config = dict(
    num_hidden_layers=11,
    d_expert=128,
    d_shared_expert=0,
    moe_layers=[0, 1, 2, 3, 4, 5, 6, 7, 8, 9, 10],
    router_score='softmax',
    routed_scale=1.41,
    balance_bias=False,
    router_z_loss=0.001,
    lr_router=0.003,
    norm='rmsnorm',
    beta1=0.9,
    beta2=0.95,
    train_tokens=733200000,
)
Below are experts of layer 8 (counted from 0) of a mixture-of-experts language model. Rows are named router (the router's row for the expert), gate (a neuron's input weights, with its number), up (a neuron's input weights, with its number) and show model dimensions 0-255. Each number is 128 + 24 x the weight over its row's rms, rounded and kept within 0 to 255. Numbers have three digits each.
Before each expert's rows: a language model's description of what the expert responds to; "mostly gets" lists some tokens that are sent to it at least half of the time. This comes from a sample of Wikipedia text that the model never trained on.

# expert 7
Common nouns ending a noun phrase after a determiner, such as team, game, people, function, author, including plural endings -s, -ations.
mostly gets: " people", " game", " player", " group", " event", " team"
router:118106148123163096125072117115107122144171144154111162109165129161095138113141136115097130100078166100098120106142148147146126131114098168099111122137149155135132170112133153108111125165124108163132107160103118109098093143118097119125097123146112115129129136166151089111121106110074096115153112101145107146142125094122109141133146102143116149111124174103121110094115152147126149103103163101087156132131147137125139128153123161157109156125147116087144131100143131128088156150149158171153125106151076098148092152091104166137100136083087116131100101097146114147155118135107151119141110142142094117073134148171153107172133132124101140089145095135170138108159166118149123111107124101096130159169096112177116088154091113109151111115152145146085152114127103091136115141135099
gate6:112131156139105112113153164133170153176094149143122124096133113145123080094119125091094151094113093140081132177110140130117087180154075183166118142107128087102124138150144080136117144133131064100155151129126105108134130124154131141154104147132131127162113131137156129105107126116070114097130139128100098126135094097121122116113136124122160122117107121139097160143139125152159129124122118113114134148127156138104137106121111116181129106116122143129121156113156154100139109129143133105173133093136145122139134115115112102160155131104100107089158137114127111092148133115116133121131131139160119128116165108191131113122096144080142059173137193141114136169150101171142140151123159122134131152118083167131152121133121127059135106089091135127147143116149098148114173109109154
up6:132138096142155080114103101131139126147115111142113160146101106113162137186174136147115139122136128132175150144138104130100122125083130114107125112090192150109112128120171137155129085109117118114081159169166110148140145112118105136155089163132109143190179073124154102173067104133149164104128146136132122173114136136166118165103122126145123109135104089152128135108123101163112139149129114119136155117153087136116148087143137095107160120124091117097111172139112116111121112146156133106151158145124097112107084142168104157067111120165130139113142145140125118131120126127146142137133140138121132114142095136091097130137084122100112119101147122107136138104134072112107116189129123150112126116174105121150152140078073130143167131093151132128117131113135136130133130111133090
gate7:143109138145153148122106144126109112113147109129088121109132081095140104168130141148139160145151131110106171143140087125102106150107110114106132146099141141145131150128082176129096149110161135146173133113164085173110128143116109116142128144131139142087132118138151094142138170148124175107134112122151132167149111118102126143133116148160102136126140105134075096082128102152152155148101132108105133146140108174154102112126152129094164147110135123104112102140148135156107177147114109128133109149144128126136101132070148145121143165115103118134156130073107132090150112097125121148193117141152093134106108084146119103123133120129127077183122120174124163099183136129111084140155157102162125109142187111138098110157092093105151137126156121141128152149165083090128109147103119
up7:150128086122147127153151181164144159100123104127114153118127134164130076139096096123156133098131112141133126188121106102106105134174145156104105123138135126089155152080125070141124141127088144152145153161118124081141147131120130159133098102096135117117173161168145137116128098130138087145101169143109135101117098128084130164166109099131125172107085114133144127130110087157136148176149087112120139098156143115081100118121144134107128114157116141083129165138125116152117082132107147135121149158163093125112091112128116111106165120163127096107093110126142148107103128142192152132157133126115102074117122109113142132115076115127149136118147123149123122105141126111144159163103097155162091130124143105097145104100102123155134134165097147092114161161129129131126129138122079
gate8:093103118131104157161138159135146135139199115100145159098164130093145163139121095155135081098130151103095135114119145127174128120124083112155133124121140155096100111112144131147136113145116190091117135122134098121138132087105137128137100164136149136132121079147113101147100074127074142062175093098141165122115128133097165128156124105137120113119139139131075103099133094154122153137116115143082168084101139131105121085199138138120129140095113125157118102138137122129109148138108141132141131154119111106093139137118127163142150140106140139098125113126118124122111098093122137083142065103101142138137141124103112109133153128103118118124156124117103174110095147150145124152143093122095141141136164170166143152108151128085114120104167132131062097106126123108113115128130120
up8:143133151107117177108107100124169148123128126143088120172159146152178084138107120110128110126094130133131126129137136137137125143143154164085138111129103116131159086134117124146094169123150143120093104165117121100130134141167118157101156099178148119119145099095096107101170106089111158205120161109175132121139147138139098132126118093108145120121111089125100143113153144077149093140117163164148100145169125135133126117196142106129111114105163127133160144149103121173117137117125146111148133154153166110124109098147141125118148131122129144201155110164146119135126154154129129135157113121124143097143118146113151092117150138153176130125134165116181143146156099136126117156104140140145116127107155146114122168076120154130112123114073146171161121132107127156120137070153146
gate9:173103117088138092161147113110158154127103107138125134126115144135086154126125117100116128108093120105167136143095144125145139122118142099120104145164110143072130120123126095147164098168122118110115064111095121126128109098131112131097130141121099124112094136103119059119131133148172146138139120097158176125102113117101134110102112114152137106136132115115168074089126099158137122116137171167092095121146132118104104131121114103175135137093072110126132112149154134109112126099099154133178136138169163122132125173149072148132143174136110127137145080180095146103155121144114130105104139151089141120110145113145138118140131150141162131131130112092126148151157041107143131077120138141105107126124110125132141116156146135086163108116073113145104146130109142134098092125118123
up9:134154117145130128164093136126112161097111124142133148126130189118121087167105145128166134174108132145119096165137096130107132163113149125093155157089154117139129124119099146125120112128142160154166151134126139121107120129157122122114142115137142122133137085148107143146111150097112162127092079120170145118082159093124138115131119113117104160101176136122148175115112126141106082197146084102157134108124132122137094123098118125161061103136147140145069127133142151137118189124139136142161136155106152131099145159089120131122106097116112116135120161131124110092102134118084117164114102137129144140157137199151104132117118104148108164123125134117137121136117117163121104129127095095197117154111110116182129140147133119105147114136112134103169088154160109167122118188118125
gate10:114134181142176149123123119129127115082084111147114139118147165126128142074099124167125131142117145115119085153164125147093124165168177141149127136143171157125109171146165135142105119155104142124114110075137159124153114125103150083086137092116088080104111116163186129124166126103112094120145177148102149121143137127171128089128124139165165117172169138137083106108133119132135124139114106119129113152131117172138113141141142115111101147145133103172164158120118130109138134144136130141098120142107103130141125111134164111146124150126106129122134083130125097136095164082136114110137102177159129108149128164101149115127068126091145109115098122120093146141108105116092121130114168072164120130130123103100142161126123088113169125166106143121087113118132105116140092093128129
up10:115141122134116135101161127097134126134081151137102104126104155104156126115131136105095133171113133126154151124115109152119149168140084132135101089147149143139130168119120135125146086122148125139104092149122161119121150086099096127124111112155099088108144115134104179076112140091117139132134160125127182129121172089170145146131102150123157104131138124111124110110158155146116133109159099148156122110144124117121134164145161143107134176134102147178134100117129159116122130122139127184122079142150109146104129121085132114141130150153107172132120113131152112116076195137128128157182094127172127168086113188141126104119099145137175148141172126145107130153129157127158070124143129125104153102157156117101168152119203121100125138118121145125098130128124117142175104135106124
gate11:108144144128148158140149091129134138149146104126151119097136158153137130117179141119095160144085101132113132118134153125133161160157137133116112159125113120093137156127182129113142112151118153137166101113140095103102153137148099149059175128128137153106147121134153177080130127119137135131166063131140136165139127131098129136176138158097140140120167112094123133108127166135138156096108151112106099100111127147116127129091105157173082130157194088136157129112089114128129116124122131125130146113162113097155128124154123135142105124125117069144121117139067139143163128172110161148172100153112159135149087164158136157148113127101114152112131151126169148120128141114188123121112119144120176131132096105172103120151133150131158113116120161149131138175111088156163134108162126
up11:155097148141127143132098101074146166109104136143093144095153152121162139145131112142142135121061186122150132159137134101145152095157126141117118113086109122111130155129102160116162122074080160153115137119119165154095135120157081139135129096139124112096061127129117126152136149077104160145155132113095115115134115098152112177113109102133105112141132086129117155123096167098151138111157158144130120113122116104134118097127130107106130159170111086135145088049137122114143142134148111132109112181111110085132102128141149119120099118118136133125171148095148117154156130136169110120117145112156202098090147112116132130102105154141183138125122135125143129113133139110090104143142115122138142144123147081141131104106149116113133144089135125130113121175140119099105095140081149
gate12:132106144107135112140094104082097134081104112114108157112155158138081156098160101104109111125139112147113139157097101158138108112108096118115139094129124143100131182125155108132108081128135158082096125122121118112081117081097151116125139130089147139120122132109119104144127108141143160158075154077116069111176155140147125124147146121157136160089167124150121139119145111125126124115119098158114128151111144091127145124150039096108157107097118149101124128124072115118152147141138140143155128099091119148111143111093174146168125116171107104145099129139083133123102112101116118093169116154106126115106150159096159140080128102162142122099126113123117150136119141085090142116137152121134125139120152089157129139102135117096084117130131116100147144167156099134139122095137107
up12:144138105171120084090126100112128101145142105114126126118159090153100086114151089153166109114149118100146131143112127130149093105103102139125145135090151135102132139130178137111146156127132169079129141119091156107120132098136138127125088148159150134100160104106099105101147110144166071145135159176129133113190111144138113114083104119091136155142130119108114139120103140128137105174149124108123129129107121139119120114149073103180137098107175099134144176109134121117158121123133129127142131146124115147093144142120160132114147139120131172109110165156099117122109104110120108128087072158121099128125151104134161119104175133147095111130159123055123156126164168156174127080102130104141148164148155133141123115146100118147184104110142117138157126158121113110104112145084150
gate13:168101105130110136109106151110132117112162159103155078144087106141129133144128104092148147136112129129131112154126126101124158134098116148143172127103111104130102166119123106148097095175117139132151153089146126137124110120136175148138126133107140172107140112111071141122137128088141132099125125149121126147110115090139179129153117177116161133097131152154084095133104101148121118106126122121085124184121098089131123150143143141131135063113112123128113106098101129174106136161106170120172132058153131126148099135161087151138119118144144097178142137122121142149108113131154139117166151128139138153102141148107148124164136130086178178120163122117119095152128076136089133114153106096117132125184138137169098102140115173115160159150133156127141141106103168154137131156128108
up13:119132144166110141145147140103131145092137096174097096146133155183077128125123159133150101143096133105139115142118160114115141138117120157149129081151140121134119114094133151142129155119130155132122093135140095130113108109154140110159148108129153101146175123162077135124147154162144181151118139140177134168147097135109169137108095138111127145127099102165137123152133101174148128114153147152122106130147130140135116131120129079117077122117097129163093134110137095164149122145129122121162174099089132114145119123138164070130135139079130107121136115113160109165154148147128137145110122121097109094093152135126116118121152131135131129098123091165128162149178156105071128084139109165157134146089157125102120141144185075074110103105114102150110146131175133093159125117152126

# expert 22
Newlines ending lines, titles and table rows, section heading markers ==, ===, and first words like In after headings.
mostly gets: "==", "===", " ==", "====", " also==", "In"
router:129167152126145088145131105106126104156132146135146118121142113154106162109163136081118101065116169167122156104142127125114102146105097133099099109125134141154138128110135151108075135132095107135124118154098098136080136124139124109139140151120134137130093162183138115095170097111097128108170132103145121173127118104123135152144126086116146150103132149119109135110154167108165109114128109096089164122130170153106140118132139161159118134125176136145171100109146115084071125162152157131097112122166113105177115162135126137155141155124091134144122101169149121138126114151095120134150134121148081123110083103138126092143136129152069140111115126114153138102167167091102115115085100160086136163168139113136110130151105123089137101118161185142104142092140118130150141126124102
gate0:169124132134127135130148128114067129151138133113115111170125128129157104107150122134120146105157111143166123171147112163110146147090095102103134120150119094159116118135110178128118136141137092136134131115129162098131189108131118102141115110123176157122116142135122131138163141109119137157141073144104152172120114157100154065159095142120076097128119076096110130141167129105107102169155126114090157111098126106149161152154128142152154140116128156116150044120107122101123123141133156138131148070111128107183169150139129116139183141163146133133093169128140110158114130155172140123145120106090142112178124138143143118123092170152149145133119122168106126160155125093137140125147092109120165129122156179123123084111150122135137118142146102139116124130103137143170114145114103
up0:148150105149134125140143111142103152107133156121140131172148117114143129112137169165074091132118075168161132133135099173154168095161166100150138161141150161130122137166103137145121122152120128093140167129145181138114138138110150134133154135118154167157115091170101136085099140131161128100175142116105099097113140155130118114112132119133130108141133116105158145151155141161195098159111133177173085100129135111126107133135125167111108143140165113134147115145138077100146156173168107127157135168157100080115121130125157124119171181111136167136129153090109119184165127095120138147123124115144092107093119110100147123126145141119133127104163129138191158117141166136127152124118105108117157112100122119114108108137156147131125137092120172106130128174118142127135115129120107
gate1:139130123137124114111146124127083126127162118147135127130116130113138169131151085138112126128163163106178123140113156105127119136130139141130137185108092127122108106125142100127104121079123129074120135190158141102105171128115150132137107087157149082083133108133112118105117152094178108095110133105118120116110115116174171161088103152125097138098135122140144171162107110138136077136131155088138121195146179118140158142167129124159152120148144091124132161173152113141097146126114109159096087123160115157171137147125178122142102130151092165105110112117141097128161096112135100130096129098119112126120182148128139158130109154139121108104114155112144181117138123103115138121109128135132148119106087135164115139153110150128109129149112133143090116085179122142169148126133082
up1:154094134131139132089106116112116116106123137162106105131128182114113100136135150163130108148109097131115154077154140160117144117108098175115135122138185119110122137100139099100078169154140089140161123115083153122138084111083119148140122106147092103153113147126141146149138139150093131139142130138134186147163108131113114118136164105130120104128137130105121099120126165130147108150118086167113142114149130152124128129115129154193132126115091134102129082139134137104095124153128162100133109140110175141111107145138118141054178079133133108179106127155141133137114170167124110113149128172095130103141123133125115122133138099038164170108150119113126142149123129113162176116137166103155132150095102161092089120139126140116152139119145148141121116160124123123105090123139156
gate2:152138143146133091142139114137133114142149155118092131135164127113151117106101129125091097123112153155133150093122149156128129167091124127133119142121134130111144117083144115178108125130159124098172095151150109125143160110110152102100078190139164131124088116136133164091155144102136138113086101134118116101127154106117136167094131086154091108109123117140098128122103125117120121098103124176134135138148154071086119105132101111132119147150173148159152130133149150115119151073160140124131160100128108130114123128095140155150145132102126072161149168146157136146090113151132104148090148095130196148129129116142122141149150104125075092123122189134112111148129115115118135167099130168090125133139114106140072137154136117130098107142157130083132111118178097090136145081105100
up2:101128117143128108116157133088140131104135129106153104100115124137124094136117089185121129079132098130141152160115118128135129110137130133154151112142131113168155144140112126133143131108087114182098152129080111120142092126096111146155179103095125146128181125123119109142101109164128105124125090117117102150131116143171118102153112172076145149114118149159141128149127112108126159128152160118155080122140110148109134133120138136105104110156105183099130149101134128121106102170143128127145092092107162128113147133160129116130112107112115155151078101142145139142094157108143143143141085145096126120088156125092134105083132095118096093146148117144136083151125157155125123124188126121113054115151138100101135126172107118106129141184116129113056147088101167151108124145133169
gate3:130083103118098117126167168167106161147126102131128168096128130128082132133116145143137078108149143147209175131143125159143097107099137158086127071134170097141154127120141149129136135111118102130123098087092097171113101112076150141128137137066150147126164114092137184128129139103113165139129148131083138138134162155131089127127120110157126151158149126105126135104139153147155137155143119144086150137103117127133121116124154111150150166117158137168137119080151169120121151122121107130109094132123127168114129133127130154126117155137097156104163113112122116132141155143152179125106113127172096116158118118104166075184080133136142094118121139137129135124123116103126129128105147104120118113078115099143140137149117110142073130128112123137135114115130132120163134188083153
up3:111190096139126126115120137173151146155147172145121167132091106129108140150161107105140116175073131144140117137154114150125122150117097109124125080120168120103137095123163099141100120135139113154097173134127157135142152092140149092125111143158149133092130170182152157132103120141070099103097104069154080139150133121141127128131105104131118075119146105126103129141111139118150144136149140128134138161101114159100173146104126124102106096093124094135122088097154130160127115107098124114110131089170129155070136198127091160106135116115124159111149114149121116125102145114097146115117104143130079114133149145099116108122139143081120076117137111169119137130145097143128150153142135122105106159133100152124105095126126130169125128091148115109129062101132124134102115149130139
gate4:179140140104171164129105116096107136135103120093174104143144112157161150152107139114112142104161166207143107136150143098164126092134077111104129141105098112113159103177155146149148136138117133132150170135168132146087099138144101156126145145127112141132128128117101142119131120141120102132129108080126085159114113139114141093129141112147114119126159117124154095131132142082134119110128142156111143143155083134116166098107186104135097116111119140108085116135140127122121100122141177156137064134106127133152163102107106111151141153148143118163116113119106152158137092147145153107139108124104119136126088132136157102176101123127111088142105126112096172127095164094162154123095152128138145133087126141168110131124128152112147066167201107095134105099137141123129127136130127
up4:074156082131143108144138130146133138100127119074108101146126149138128168117136153101135130089116140115128143145140092130141163140069148154123089137096153133097097114136151137170093144136138155113134109128103146145154173109126127124154138101152154106134154118150136143139132101127145151129158135142124082171155144069101151175094139115114148118059096121122131102128155104110108159075100112148143126170144135146152110163140130099173181095142164151140145126146131140108128111151120168127155125113128126125115088156143119129105129125106090148160126136100072093121088113104112111114120112109110139152118152139125193099136138199121109131164122112098111104121146147142146171114155181140090142137115093105122149130151137119127104121140114096143142128139086123162079136101140123
gate5:144139141155125086162136121115177142112147151175137118162151139117096148130139107097107148168092091126123150114092109127111138117103124106100106098106133105104111104106125154132107141145114121113119159118125087113141110126156086139128130164135138118117148123144141126129159136112163143157160140103167116162123101107140098120101138087129195131157130104100157114118100133168136170146136174103166116125120161108120143151139113109148092126125166081107139121133105170114105101128134121139105058135106113138156160128112132112157095155155099186164144106126129128154102153136115122113096148137141155112169130142196143102166138112097160142119115106151136159138132067116151131121141091107108142104066139091121162082118133118117110104143100127127092098098110114174137115162129094
up5:130116192078113146098109120090152124107165144123125113134130128127154141156119130123162096145117136118134100099120130179152173148144137137116092108131128106131106144163127125082140155142095107134096101108103155102120135143125083118152162132153132085154182096193145159131119101164162118155138117156162157140119117158136140106170115136130128138138135145108083136120133086138107139156143072134126096103114133126081158129138171158150141156124113167128153152154172154099136108118113149157108158142069119132067119152159128124177090148134157169126114123149135091129096127128137092135123144098171109077163129101154126167100141115125102114140121132144107155142112090111093123143142102134121121090119117104129115118119102094092159118108139138112144142108092120097113123141086124
gate6:181136114113128146102158143121097137160138123147139120122154088159134127091146134143137143161150135128134131120138124074155102133151136128160123110121160131099118144166113078134127074132089123128109079108124116123107138187131105140153187163150141111122095094135165131118123124113130124156127140102132176096170146165151117081117119117075132114109101151160122086138112083136131126128120079101114053138135100176135116150122144110136147185143144151119134125145106160141131136094169149085148076092153152147130136116130139167165152123137099165103119086137168137095114137139115120107123143131134170122099182114154111099146126117113156116147171140149111096089139107131171151150129155136106116106097130140135122093097163173130129121119116132125113115130088122115132127111138144
up6:164136115121081098103120146135119144150133131138152140137110148147100112101145119099124112086114105137128122140161187127128092123131109117126125165123105112111153154180068126174092131130087148144093102131130108117149111151165149135139126137152156168149079158131131105138109118123135113098163099106131194144133065151155142110139119076093140111115157140077134137094153098157117138120131125094109117150134186148154112145170155111137135124149132171073153133146125129107105132103179150136150115105108091135170134119093173131138158100093123134129114133162168145148114142146099156144130107115144116095112130101134096090133105118086120140116130140122107118149138090074142144107116145166120102132148143101112154140130142107122135101144150120201105137123159118093139142101106113
gate7:118118159114135115132119140137094107127099121106138110180148105103095132155152147137130102099148132142153117123166104137137100126141142154105106087114113104142140130141142131153121134095099157138139130097162151102106161094144111129141119130148168101148146152080135137153151120120133182106124133097129139151115131162159160139135156158131109098112150114123123157176068178196127143135158134152118150121156101155170193085137098156127105136108139131079123123156139104132132098142139108152126177139166150142153128120130136137116201167136162098126151106148157121133118119086130169131125148077144172111145100115151138150149121091131105161107140111104096112118113145146102150086132127154121096095124112085145114103074160140117131113181113151127114155116083117121141110112153137
up7:133113098097091118155102125146066155141153146106142151132138108122145121144169231106143096140083174102078104136153105120125121115122120099165144169106098124123096121123153122137130114142131133145142149135103123142103107146115153107162122155129124118102181109143105136133154071111086187104134122139126115130130099102165122150123173107102130145202094099131129148125106116084118123153119126145098089165127145140135139119098099134110121133119164123136138129114120150122134181128119117098144158124138115117113164141127137078105114138168104129133090098163109100197102136104108137143127144154129145143120150103157147148111110103149147102120115087112139146139146155136108128116110091111133129135138123081143102126171152141129095132123144129136085153172128170136120109144092152

# expert 14
Digits, degree and minute marks in geographic coordinates, and line-initial dashes starting infobox fields like Formula or Website.
mostly gets: "′", "″N", "°", "°W", "°N", " JPL"
router:132135137124122105108125080131092102152119124145131174126118169159134159131153124097118085100120149132102149121127146185100114109091093140143117110120127159158126148115138137090099153131075122146094117127109116103137103089160100106095093130142125109167147107118131144108120104159129114110165177111153141164119144167123124173111146115127124145125172125071111117123111125141133094113079134096153136121117123159141132148159128168158122161139157130124123133124154111103037135123150160141150103100149108098160102101108099129148136133105085104144114107167205100129135126147111102135118112137148113107105095133137141117149158115122142185141173086080112136092149107111138096093097117139150148132148153087107121093134151131112116144144125152135146140106131134140133151134184103
gate1:125137129099162166138092147111134155137119145076086121143175147092106114152122105121153148178118089135079134152100151165137117110157122122134108118106099142132105138160118110135133157145127107143104173142092185114151177121156100101108144111091091116151113111124105127152089159138139112137126127112173124113103138122104106129133124136143090154104133145133154150132138142146148064124132124132102101112143153125112117119131128135159129092089142077121092102120085135124111147172147160096119148180087175146128125103124121073169169131137161138173123147146110118161133110140155136132122108101137160131159081133126162124152118158104148145134128142162172101114105125134143124167095112139116080136136139190125134149146180150097105077117152129153164115150151121126131136128134125
up1:128149121132107138133110130136137097146149128179150138129145137129120133173173190107130104107165140160154107149149135164115123113112125096133131109123125065130112132124122105101110166158116169115163136098144130109112149142137123111132153150130128136117145135102200118132162109142138090109095101116163111166120147153074101081137142094080159132116094072160165133150122133160123147107138142090130122144124168152174105139149135127134153158090110130107129150106095102162158100143122118114076088133089129127128139128145083171104094068115135134123100099155109129121109151146115168114128136115097111149107144153164101141141145130156128125159122123107143125122144119149110142121118109156120148119142127138135086142166101118108098167145197150136085141141083112164140120100155155
gate2:169148138138125142126143076106122150095086100183143101122137137131150153141093115139103092080137121130113154112133155132118158148098117132116160104127119167145103112138148103132107145122165105113152112195186105108140103162157145109071112133121115102107149120130148136084105168131091136134147124147138071137105133131183111132150118065158139161093154111171143091145108116130131073111106150089153087071125129113070127113173154086142135152109160134135114172120130114126095117124142119160146109145133131112107142084118104128124138106133157131139103115104140143107084163118090111131143090194107129139135113100142078138120137106109144118145139135129111129099145121123118153108141145143134113136153128129155094144163124091127129109116122126106115094116126099113131122087151136
up2:108147118088110135085109169125145116136139179153064145100117154140156074143140122119171120184157112118143147118117100134138159128130129119130076097101165129125186159113146133160128151137134132136131144095141095107120089117104123134126129124086127122162108154140122114170122125129158148125127158112169140154174142114145130158156065161110101139139127134182146146097094105088131133174115166154134132110161109151110153154084140123155108120147142138120126122181138169142126137105091094096119146137119197132128095152159150130133107103119096143145160087134175122119103125129132111128127110135109097113160141126116149117172108163122139136123127160103174158120136126141112119132171117109152156103136106114133108151111130140126127155108181088122088144145125155087147093116132137
gate3:110113115091144115095169162129136107141095110153132107145105113104147107146153123125154062151213123133070121182146138159112103143132108138118127159095134131103133144117138152123113146116127112144098132149138150170119145117116123084115138131091104134124100162125117122125137121157119105113131133101143134126144088158137154125094116138151109097143126116081152097130096101123166172116125116130135188156119121112151155146172115118129110119123156078163135140145096131114097108100146180128143148135106164150134124146152159156125136134136146153137127122143153139123134077140137121089151165152110097129125133137175115140147065136110121153145183116109110143094159113086150132153105134116124152115113145138124150099152151124118089155124129129136170117121081098180096117125212133
up3:130136129156181129126153157169086112084120098112129140161144116143099143152095147101139147125143120127160170136098153151050099162130165131151118130163133090157106096120121124122158107139116094153132146134124147122139132162099174146134125098129109123174153118128122098183129110109174117153135146095180140123179110107124128159111098123107141117105115143120160129125102141126115134124133139123139141104127135169159180151120112087108132095121159155075092107139136103167121108146119165140128119068152106111187100103157107133116134117087119096164150070141110125125135133171106097156085123141122121148138154105110118113142116123143122131121138094115119121140100113134110144121125125076142134126141112164112077139101157121108095106133178119118081128104111103142137139113173146
gate4:152137155146159122129109099103121114126126137115127136126144102146083130123123142106088122134107125064117134061143141181129111136106112097083097153122143122094098111141129145113139130134136149093098147141157157141155115110108107091172134121158155108110135125119130151153191125132120150155085118190098142151171119115125124150116085161155095132120114163111143143150170131146110095136118159094148187149126109120123136128148132116088115147140106152138163105154097101137123146101121135124090073123150092143132111155110102101148173151114129103138093141125128123094163126138124123100126177147123102107126098157118105133146161090133155179091133160142069141118084142108145130144130131125126142138120108125157133089131146113136184080150128139157146193105113151147115137113149128
up4:086113097125111141108128139118143129133120126092112131115162158141116189130136156092138149132171168097186124168125119135139102100103169115149092132102120120151116095138186131100064125085105146182120111124108112112120127104137117129165180142102142104128137120118118104124101167136122154145119148114152116103079083134137116126124146129124108152125144146117136092133099148153155091109145167101166116137107127164118121171143131123196104135104122147113122146136118135119133147167201149151144131123093122105161121154112159134111168135116101149140152117119146147118124125122133133116126102119138112115155158135077123167093084148123127126146097167150136174091131144144144143143087147098127078157109123119162125103140143081110129129165117130105111088118147130092134103115073116
gate5:137139113149168119090120131145135072170108146130154146146153153135136141177136126096140142159149102140145123131156142135093132126128140143104106124086143171133136148104146140156085138145129126109127137127124143078078132086188131164129115161125139119159151148143094140119119120083101121112149077084159166133119148118099134131146141084118105145087111105124122140105150119186146097107137114160162181173125127114108152076133135198158097135170136137114112117090116125156115138163085113176126119134132132133098143145109113150155131128067168143154100111154148100154106093112113139131123089096109108142122126086131121133085147146121074139152141083118119140112125118115143137091114148119096161136122108124139096144100155111101126099127140117157135150109130112131108153120179129
up5:119140147136125144147134107128107070163128116110123130140142138145136135143108114150150161121130124156167121150073138134131121083093147135114118123122123173111128167139098072120100111142151119146118123114154128084102152120145119145106103157096136182119134167068109110091135126115166149138144152088113155131136129142148164129148095136125121099113118160182140159161150112107109146120109118144156133161071095143110074094101145114125163101113116120150055168119112125106124161132117151160101090118131149149141135142109161123114144109125137115170090156128147108163131112165160128133091139099104151093141110086092116129079137118126136171170127118155147145093111111126116125126128137140118134089108127143184102143107159118125126150142119153120138170142092193147089134101155128
gate6:123129135111119152145087112138139160116127097117117105103115119099137145080090146141171102155153131177145120137128103105144126122126169132177137132136120175152124132152115095155110100122092113109139122149135116165127185138152115148170122136094122139131151123174130128105156167106085110105067071150107112155127164118113103166111118161114092131174111099117116145106102122157106172115050126128110101105082134136172128105148113130126107135135172153107134130144128105134103083158152136102154093132126116147147135142103142143150154160075119147146132136087142116110137143139142097161082128114154087158104089143173131118120131127120120135173157162104139117133133153142094119158125106126149135128118142098089147125158127123159163150114111143152157118148116179143173132140120144
up6:115089136131121130125150130101106151128143163122154137178114136145139140139095139117136098122063153145108108115177130137137124150135141123149102111095121076116130107127149119106092128130126138103099113087109114144122117164090122132144089098139182122146116070160134126198133134093096119139134172174132108134112102134151131111093140119104105151150123142139106155115119122172122165169105110103145108118131122135141110128108119120109093150110109120123151096152167123160095113109165173165133134147091148138144146135143092150109051117133128119096126167140116199143101073188085135098113142163106085111133149110137167121133131140155080134130137153127173122128158125120115099147123126153159135149064118125110115144159126151161102156142127122116139130119141131126116161142134113
gate7:096134124140155118164132145158104117169126156172125110150146148135101175120119150070108117069095113107092105137113114138138140149106132153087129137124102146151106168136102121124118126126112056101123145140109152141126154090137134124129153086104124128148156160127094136094131098115154133094162109181167098130114105135124157137161126131114109102118130106088128121131107131134143184095157100102122111106146122127139126111135127126150113088119129135123137129157148116109117125121158148157167085122070133139157136115142111152136109159114130122149166106162163127091117142129125099124159137146146108142158161150155118112114133135134141169137115122084136166079170146146149159158103088131169114136089092146107089094147158136169139168105129107134137190138089102146112136088144082
up7:134142123130114138156129140158137105165080135121158165124143156140099108130122180173101100159153166124133123151131138104171106172133110127119120163139086164168117118139151128152141151142097112139139150144132177098114120158163089127115164103120137141139110110130121178145160111088124135118136142113148143102137157142111153145131107125075092182148168110114165138160122098122153119151150133116111080101128135154117129147118141126160093080118172107122116175098162112117132114135093128197115139130123108118117111141122114154126120122105105135142138143153136092108096118154099145148132159137143053176123145147110121078155076106129140137155106108176115145113203158113134113110128079143130119132124110134144122123108133137107114124119100123136163107175106171122145142152138129
gate8:110114140116161147107132144122106114111116088136170158140122175141140157139134116116131123139165121139142161123095125142106094125090138119104129121149140138147075096119159148126161131135149067105145102081127131143117076121169141145085142103147117136148125161178106117134136151158154131125118115104138099122143141115155119168121097127121159144160127137131132122128169111126124148142091133105122116124122171154107107129109088124147128143141114181113103102083109165116121137101192163073113136134116062119162169117114129129146164129080089117124110127115126159129121127120131137132095141126154158140129071114078088092136144119099131175121141104127160146135122197115121109162111104183103112157172110135120142123122148121094131141104125148127114079106131096157094126094173126
up8:116102160141153067086158150136088188120118150087116111111110110084120089141140107156118121133114126131099103129125122097143108116118093153115136119108176162097142124128095164170089127111101152093152131129147159116141133109116112141115159120103135122082185137083168140131165093134146125137130112149186095147154163143144152112103141093122121153126156142095105131140092168130122133128162141125166158136147095143161102112068103125126148106156083109176150145103159127120119155160113089102119107120118187138124154128116102146101143106143131096130127137077089157099123148119123148119096102154154110106108146141097133112125140103118110111111147170155136148107107097127134097131154114116147113096130144117138130124112112109124089132139130115141142135163131131145164071081113163